Below are experts of layer 4 (counted from 0) of a mixture-of-experts language model. Rows are named router (the router's row for the expert), gate (a neuron's input weights, with its number), up (a neuron's input weights, with its number), down (a neuron's output weights, with its number) and show model dimensions 0-127. Each number is 128 + 32 x the weight over its row's rms, rounded and kept within 0 to 255. Numbers have three digits each.
Before each expert's rows: "mostly gets" lists some tokens that are sent to it at least half of the time. This comes from a sample of Wikipedia text that the model never trained on.

# expert 7
mostly gets: "th", ")\n", "\n", " New", "st", " North"
router:096106130187150098088143169229087137174129110142134145115165100121159119064123144140157116147131133163079111073160106176111144174114162083098091121097085096147126128134135143073122068128173129134164142128152080124063094080107120144179127138147160179095157105130123145097209124110173108122160127079144123160086156154125125089099146076196124108117136166116128159173162098086033106119141
gate0:197174127175124162106086182136202155159135182123118105096149161152146127122178130126156109119188142186111131129188090171162096122137078136136105093178176108109186173137152136097123042153143176116152079147129066146083080159134060122177094151110125103203124118148108104142105173126152113121128071074082122093113119123153147172037123165104141148095141126105082196100151099164103105088122
up0:113166103101106125185119171172152157124134095129142107139064091132166119057146145094149128096152094124143143102081188227127077163076144098131139160105151160140125125100064093173147144107120180093125106117139162114103091091194098164156102134120157101114131168099139129172106117096164098108107147109133169126147197148169133118157090076179141116117115107122155130098130146090159195153148
down0:129096158129134112099088128175121136168098138195100108168097134116087142193073101150128113139170081144097087114110140194112150082135129063149094132164136159115109147171114118133121174182101053074135084076098112160181158070144075116181185209126133133118117155128109143098099118145143077148131149128142091088088150126163092137151123113106123137044141139100173159152134066141092146108102
gate1:151079138163169095150094147090139114148118094083127167150171079129128127165137151072118122130129114159108135153181079158132146159120166131125137130083060125112120133140106163113132123149089107089099118116106136075133106150137212097191139135117156176111164119068141141078128070129148149157167125107130192170144113163150127083115126101161106095075138130107203182154097086171126076167183
up1:144134113124110101171139131087212173182188127184175150150141136086186168081160171134167113150088108164107179138145129139101110128149107088126146148123101150182119110078160206160154114160091151158132200146105100104177116164179105086086144153118094072156194129169115108198153120135160098182131072070116149086090182143114145109103113141146105154120116124129131101139139135143132175092028
down1:198165123118090181096129186194124131086152092149140197132123167096149117118121109132185172177173102090121120091104122103112147156086126168091091127149177138157146055132147074155137165131134119142165092138157091144173072045057146131127175116131110135122130144089160149087126187127156067095055148166105107125180086157144166158138107080088138148149094095145089075082156179119127191090147
gate2:135115136158158123124127152120112135155156134151128135101138091117168121063106117146118034148171127183111138155126126144137182091096140131139040165172130102137121163129155053178116121137147114098115141105090117150188101101136152124133147116086114151171161155131071116033135126108175142180142126124074086139192151087084202134088091107217121046055139135124172135118100094094145099136157
up2:185102194101107126139130186160140151161143098082112068107137090173082123093182152172166153154118134105155199175105094141142091093106082139142157122141135106074085061152118059119106118165103131150077110178158147117127132088098102112153110085148095124143127142106132133098075091134086111178171100144158131124087195143103116176114141147122167144114170150155085139151168163136110169161155
down2:098107116182176082092060153140154130102087118145144146135052172070128137106123170141175079143115044142086106161163119148168134114148135125145103188140123101130124109160112151159124133130161020123112147125118171205128137122179138113138158139115143173121090171081102088092094124104166150104146125142094099070113140144072107122115144107089135081144127118097173126137118099083150097101123
gate3:090119075144143062127175089104079141192156078122079110132140158133172171181153081157189088138140131113120113150131107042129111108095089097128066125130156088110130216149046078185156125105144103177167134143116073114121200127141153140158155117135144131128045132187108129118164201103149110116104092125237146198134153117103123128159131112137063141152131141158122104182131111120102104176136
up3:051168136099131079124066128094125140124126152159107116112090147131157108084116129189076143124109134143085191135133159108166127118073145125117074163148149126151161160139096157159169108116137172100063139082105109113120151169113140123122171115146121128094152119121086119087134123104111112092085143142119147117091119128122113151061068101128130081125168146149208130150117183165129146092144
down3:120089117104096138155142159124114118116151132174125130140162146060127117188154136122178161157189111107216138121179157100130174156124119129194163124102138136176109112169096135065195169118191068146129099079135207110176150121125124152173088108120119145106129181116159136116139113137128125120075150152130112179186092166075112139145109143151130160099144161083136104150116098153149111156085
gate4:151118162172134144108167065106174192135095099109134125106091154069133149088105104123136123113177177126095110200120095134108106093170103131114124132069188093153137163137098161126123126100125179128123111144122112167112155077115121127141143141159150150103152156108117093111117151151099136089089113113193130088128151124115131156183144123132143111185111137104057107108096160115131129106114
up4:129169148147150068127146156163148140123149119141089122148162067127134161126080109127107091129137095123159169078103157083161134157148120113083118173150131141086085173123189114135124155134148102080133138156139099142127138109122177131121131117070209080103164152171139170175148103162144088122145152152118152170101141169132105156133085130032101131110136173095148087109113161148163140097123
down4:126119124073122136109152097161151095134076140140144149145116152159167107061093142115120147157121138123111124144185136103140136202132150096141129106138184199099086127130158125093156082129078159156140116120066181175154131148131142189144063124123103159068176070171105156149084143137132104153114103148183176139150109161096088124137142108109150127128139112138094135156153155087079090145142
gate5:151085126189151074191120101121141111114121129186151165105085041090121110085129161114159147188088185131125122109109153157181179151148119125062124088084191080167127078142087072099154090145138141054158120093138090186109103105065083110194112133121057133098120081094124183156162111093107118121123122096062116152123124096144139149139201139120104178217051161173142125109103126131129117136141
up5:151126177125083147139178101158112094104107139134116125133121109132155131180132056146136061136106132137134174150167135111091116159143115143098138134085154109148109083084125209130112117115093188159091083147081141083118125121123118120093104138142129098147118121147129081109082080159115135136126128131126113162115191160185076092088115100163107130157152098099142109070092069081174118135112
down5:082109106152102170084108181089178103122161138136170135136167112122168160061111158151127118135134140105094116091122134085087035109188123126087161154081073161108136077137108160117118102170118174099104166119129155062104192122142129091210118165102109178126115091036118151136178141113114120135154144052131115055111158144166122158170154121151169140116114094154034117159171123180094097094146
gate6:127144150145136149053106153067093112130153052137190185170142122180177121072084109139193113165144139117068140056102149113046108115153106137126125115112101106055104166123109142144109098112108109122083111115127021165140059123113052143207156134134153113132164066162146181126150143112120119140117154183108119064130188149134149132145112091190116096100161153153126135162152150103096098144130
up6:122100216159106111106116151124137117176102156136160141142145153098128084110147104097134075082125141124114157182171141117160106128102123051087125106155128072109142163103147097148144156137094167102127115152114151137108127113132207106097131126119103119101098153122105136183087109079181116126117182154113086186204147146124219103167146145062146125169142161136155110165179156124130158128118
down6:122059167063194086155111115103092112175165131159126135103107144117141070102123150146086191116204134157132199151156088109173106150132131123095131151152130110118147186200149058158068100094116147161158114066113095111147163136133107103090144092100140099138104167095074118109181113163111153133169111139127181129089196122124137152131098099115116166153191179153164129146076099124138117129165
gate7:120137146154150130094179095113176103165161105152127088110169078178127189094138099156172100155148114129096095035154072154194106095107097093163083125142165024105094106143147156106139119157176123139153142060117177173116104072066099067169152128170131132162070076141038112151161180175103184102118113135126136175140172155160126096103125154150111073088081167121166166163127133098118148153112
up7:148125146142114130071139134157182115143151169105098119129115138169137079120140095110096098152195149102135070133166152131126133109149124102104147186076088161102109139048171102098147142159141141109136171118104119133076135132106127117207128090058143135140124105106104123155081173136096125125137182105118080164150093153102170092072154133131109148139118099129155104097177100112114126093197
down7:094108112148095117144148168123111139084083126060158116149162134143146128161124123173170113137138161148121134117144124133179094074126090072114084168145104175154077116116154146124112115176104212140114085171145159156146110153138138169121122147115100111107106110128166089141119140135131156167140057066176095152186111066131124089192111088154132138162132136164100126114151162089124178179093
gate8:104142118157131206147091181130109143091177131083087144150174100098153116097162130138140142191153164113070161183110098101128146159145128132051151148128144137069137127177149119135152114125127183150159149131135063110072115062092130119130149163171176147142130160134151136105161118154139174097131129043138097119090125138139141118083168114121135172126116130144179150129150077100177092080122
up8:091128109136087149112127092138156118076101084108177134168099112092139105131102121147055143160131087085084134126120120103117127140112062110129122138089136106092132212156181120118140052097153118196128136100106086144178137134138169112119157162147097093110133112126104136137172123141144178098113126149147181147165146161138114120144132174113112091163171114150142178097125116063160173151116
down8:155091167151116077088111140134169102108147131110120099144113125141107124169117120124113112122144135120112132123122110151110133098085140152102094081100124110105188153116141156115088130142112057111125111121153149118104147110125096114090106091066102141205101134080139125136082128108171146069127085096156110147176091152208119062182180148114142166099124215152147139116153134178097091146131
gate9:157115119104146076134123113054147131140180096144170099153103113082119099114182175080140068124112137126053069125111154156129116144153146155156127094147114138127101104082092188118163147161121158116137104110129160147187138124126106156103096099090161050134147127112182109155157064104086156085126166077130143130144162135213139136113145139176139215178142081123159139172115159096174111083124
up9:144176169186134138119120078130104110158115154183017085104064128154090143097125135132041112154156148130129164105136124058140172088091130123131178129142160081166079057063093176123142151145174067122154137107201150145141213150136154115134145153102136139140114137181059151155050139137089146134116081124155136122131074144111105155157149081182108168147109091135145107081089136104144150133139
down9:101154124150135119181171141159113125098153123154191118149165103135090154068161156154113083095063134106147126147189118177150158084144145132126115095123153158177117136155082152027168101118108118095065095128130146089167143135096078150110121095123073091088068146120127152118098169132136156103128160099113153166131128171161196162147164148113106158150110155107110112201201077078154191151119
gate10:181077145146125110099088118141085113135151116147135137139163150084146212108151113139150133140111157059177141145111106113188156120087112149086043136138081109107108113141154110158129132151150164091091125096064130056127135086120125156148119143159100123094177111137085168071146233158172104155171140148133143132166092179130134138124186151138125066119086142123117118132151091107108125125156
up10:075108211160125148187085084075134132154176146147195109109059106150163145109119119075135083138180164148118129142118158129131142107116086143129079154107086110100160107154120093107133104116120167181156168135173108071125097179154140154096166126120163121099135137107119128121135172138122132142138123161102160074110110074137105154195129118128158132122109126091121093103097122152132147165081
down10:121110150142101162126096108192131100169050142151079113150094149064180152151083075128093108157151156136170134157102165084154085131112123147124142152072098188088090145088116148093123185120118125117107169079091119124164106146146179109124129142123088139037141161140158187124173145125134122136153114158141128114101152138207135076158097060077160105097177157083110106118129069150100084098140
gate11:179111160190084102074149144108196171156123128179162100104175187144092112069102119094113117107120087142125141156127124103115129105110126128168105174164135137123164087090091185172102124120117085133129190125078120126110123100127140102091174147143148092119116084167075127165168090119134130133119161112136113095154158162162089171180131092101166128130140114097110204177079206069133112126180
up11:115084200173127130154135179066138130146139186127081132160116200115150147157116075123103137136184079135143181155171084115073120074142162154116124170102137070130157126173121124147114111135113127098173122110079113158074122080075087145201114118136145123191113086101169153079142125127164068120103156171078124090161136137104138119158087189151143094186136129129127148094128117083128109147124
down11:164122115082167078143111108121120115178098140140137128100168151144123110134098128154118227163077160088099140141088098120167104129084133084067128101066081116183133137067062106150102111178162113177142141153133120073117093166141112093152114147169097090106107106144149145171160159144085146118174124107116138134097145091129169153134146160098136098104096149144092179127192146144143102107122
gate12:159093147160094146111109100142116174132169142199172143058182115092124078085133128151062131071111095150105136102131112125187114150088134132116099149137163131084131131164116121092125089111100108162152201199147115192156137115105123143125158140154157168159097126130115124081095135145094179091101142093178164135116158115118091142083112080154143107145126113173165090150167121116131151109179
up12:071087123122110110077148097075125154122096116130145144121091148167145135185138144169131128085111145189148142071111130126068125136099098073131122149114119160056110094093165094145115093122147123095116141060161131057094142110119140127032134112153086180136090148108084129162090138109109138126105155206077116075083151101078144150159147055163178159117061152153042116109139129169122119176123
down12:117058133091156128124121116179143142133129131157106131133133127166134069103097103145149157174098136080101146140100132198120150120098078126123171135148123118180171104134133165106096082143102089153232134055089108119131112119119108099151130140154099167102094124110104095118193139101205133199191097175083121126087119132123120086086145141161072149113046098130096108108150160131152082107090
gate13:126135135124141094112133173117128158114166125138095128138115183126146120129110123093158088117161140140123094124151119188118146170167084065125145141134128157146102146139150086094149131160141104158152107111137149124149162100155055181146115138131128181098050081145155089157141100145159104125124142097117158139102124090139144139133089047115144166140100109092176123080085158144090138131164
up13:127133159181129136105139105115116082168160103120108105110140176196116133154109099131139083101121128138119097150164092152156157161116128182155101160161107106166142184117119098159098120157120098121112133125103091139155141108155121122183066166116108163126115080111120157144142105064125172157130121125138093104100124086186152103129111103152115137115146163157136138123108137099102132132122
down13:095154112140095070130090100169127202083088137096149140105157113104134132106156103133177123171137081192199176100161076152182149145042072092141099156107105113131145134131117106168128136077150123092133133169163095139140090139093055144100077152099153119092088093124100119094095075132162157130139135104105124191064200090113146145121108150104101122149169079083117166139115190108176175060176
gate14:153126192169088146107097147208121095171118085083126071093145147158107180134146115114183141125077132083188114107081096163153134174159090153077085092038123162119186128132119169135059075138092078108125101154113079179044169139140100135123107084139166096096104104115125152106146138149122159102129175170076132109141142067121153132136143128082127144132131103129223172104147084121121071092136
up14:109080153143173157166103199132129151106096186146161095107111075117141132083135099123115107119194150109094147087128172136136131130111182170116140106159149151099098155116098139132116108097125117114097125166089139131138102114087116148116122117164135151180134157133085148130153098043077100175102145119148102122108134144155077092141123141129155170072177167162106170092127184159137110113114
down14:090102080145089145084144143120128165159101114155157179082131138168090109106168104148095139112112063174110157184076071086143127098109162156129127106146115106170129144119149122138080196177165128153117165136126135124111115114119104189100094157140132147168121173161158073104128183149156136121146156146141155155188172117143169168181174074161140115136120114145173102161147134126164165109125
gate15:126136120103121155148125101162170081090133158145145081146153096065140141118208045141215139074169176113143126137138095156066122068136080147123137160125149152132178118143165095141161172161168089097108144110139140109156164098155118100162171161072172123128147148186120185126108139133176090199045166141124077106109125159167113131122127046246115088148082157139133203172088109124077106097168
up15:109136146170136071112126170141207142081125178176085129093145180132142137124127171085116091136205147125138086129126124119179099151101165104101115050165115137115153137148147177136165098168079112099108145134102089105152117088117160094106145092124202132151132119096119077147164099064108154111136141139149160162121098111156157083074105115067142123122170149104162126160128147050137125179089
down15:119098200099133117082137161099095136214107151136163180117167123145221100139150096100129119141120077133141141157125134091101122085113104160128136146140139153169065104099128131038167068105119157149083101147112126178166090105151086088115175069103161094070079110153129131104110104158142172166107197100114100157148125153175145148110098162137081170187137161107078118145158176128131096111078
gate16:053093073118112188134078115098127117157170084128144134136119095118074113043112066180144087177151154102082129074162131137121127184101126123104111101132130149107124076102148132077123136161131135123163138112116151138121137150113161128110101133074182208130178129087100187067129077117151153102106071137103065150066141134140096160096114085190129136106163145134079118164045108117093158150129
up16:137141112148159140117161084102098170087140160073105132101081123103150115121098086123146105186141138106112087117204138120094119111087099080070164138114115107086094149148076127114113161143136120124156102096183102142194116148122162146169144044098127170067094133118144050103134109142152094145138084147181128144150118121152072119117117134084152148075106145113135173103108120110144148082083
down16:081141113150153131081151161132169107132190103178150122106142128175134146135121061102140102143126154177098137130133159135063132156174074183068082068118135130158153109100142114113114138159152176100103142092163079130141134142099120138131123067160093092102087085137127158134095122118131183131165171054179055123148168140065183132113126131147119144100094106207117115124127145112065097120094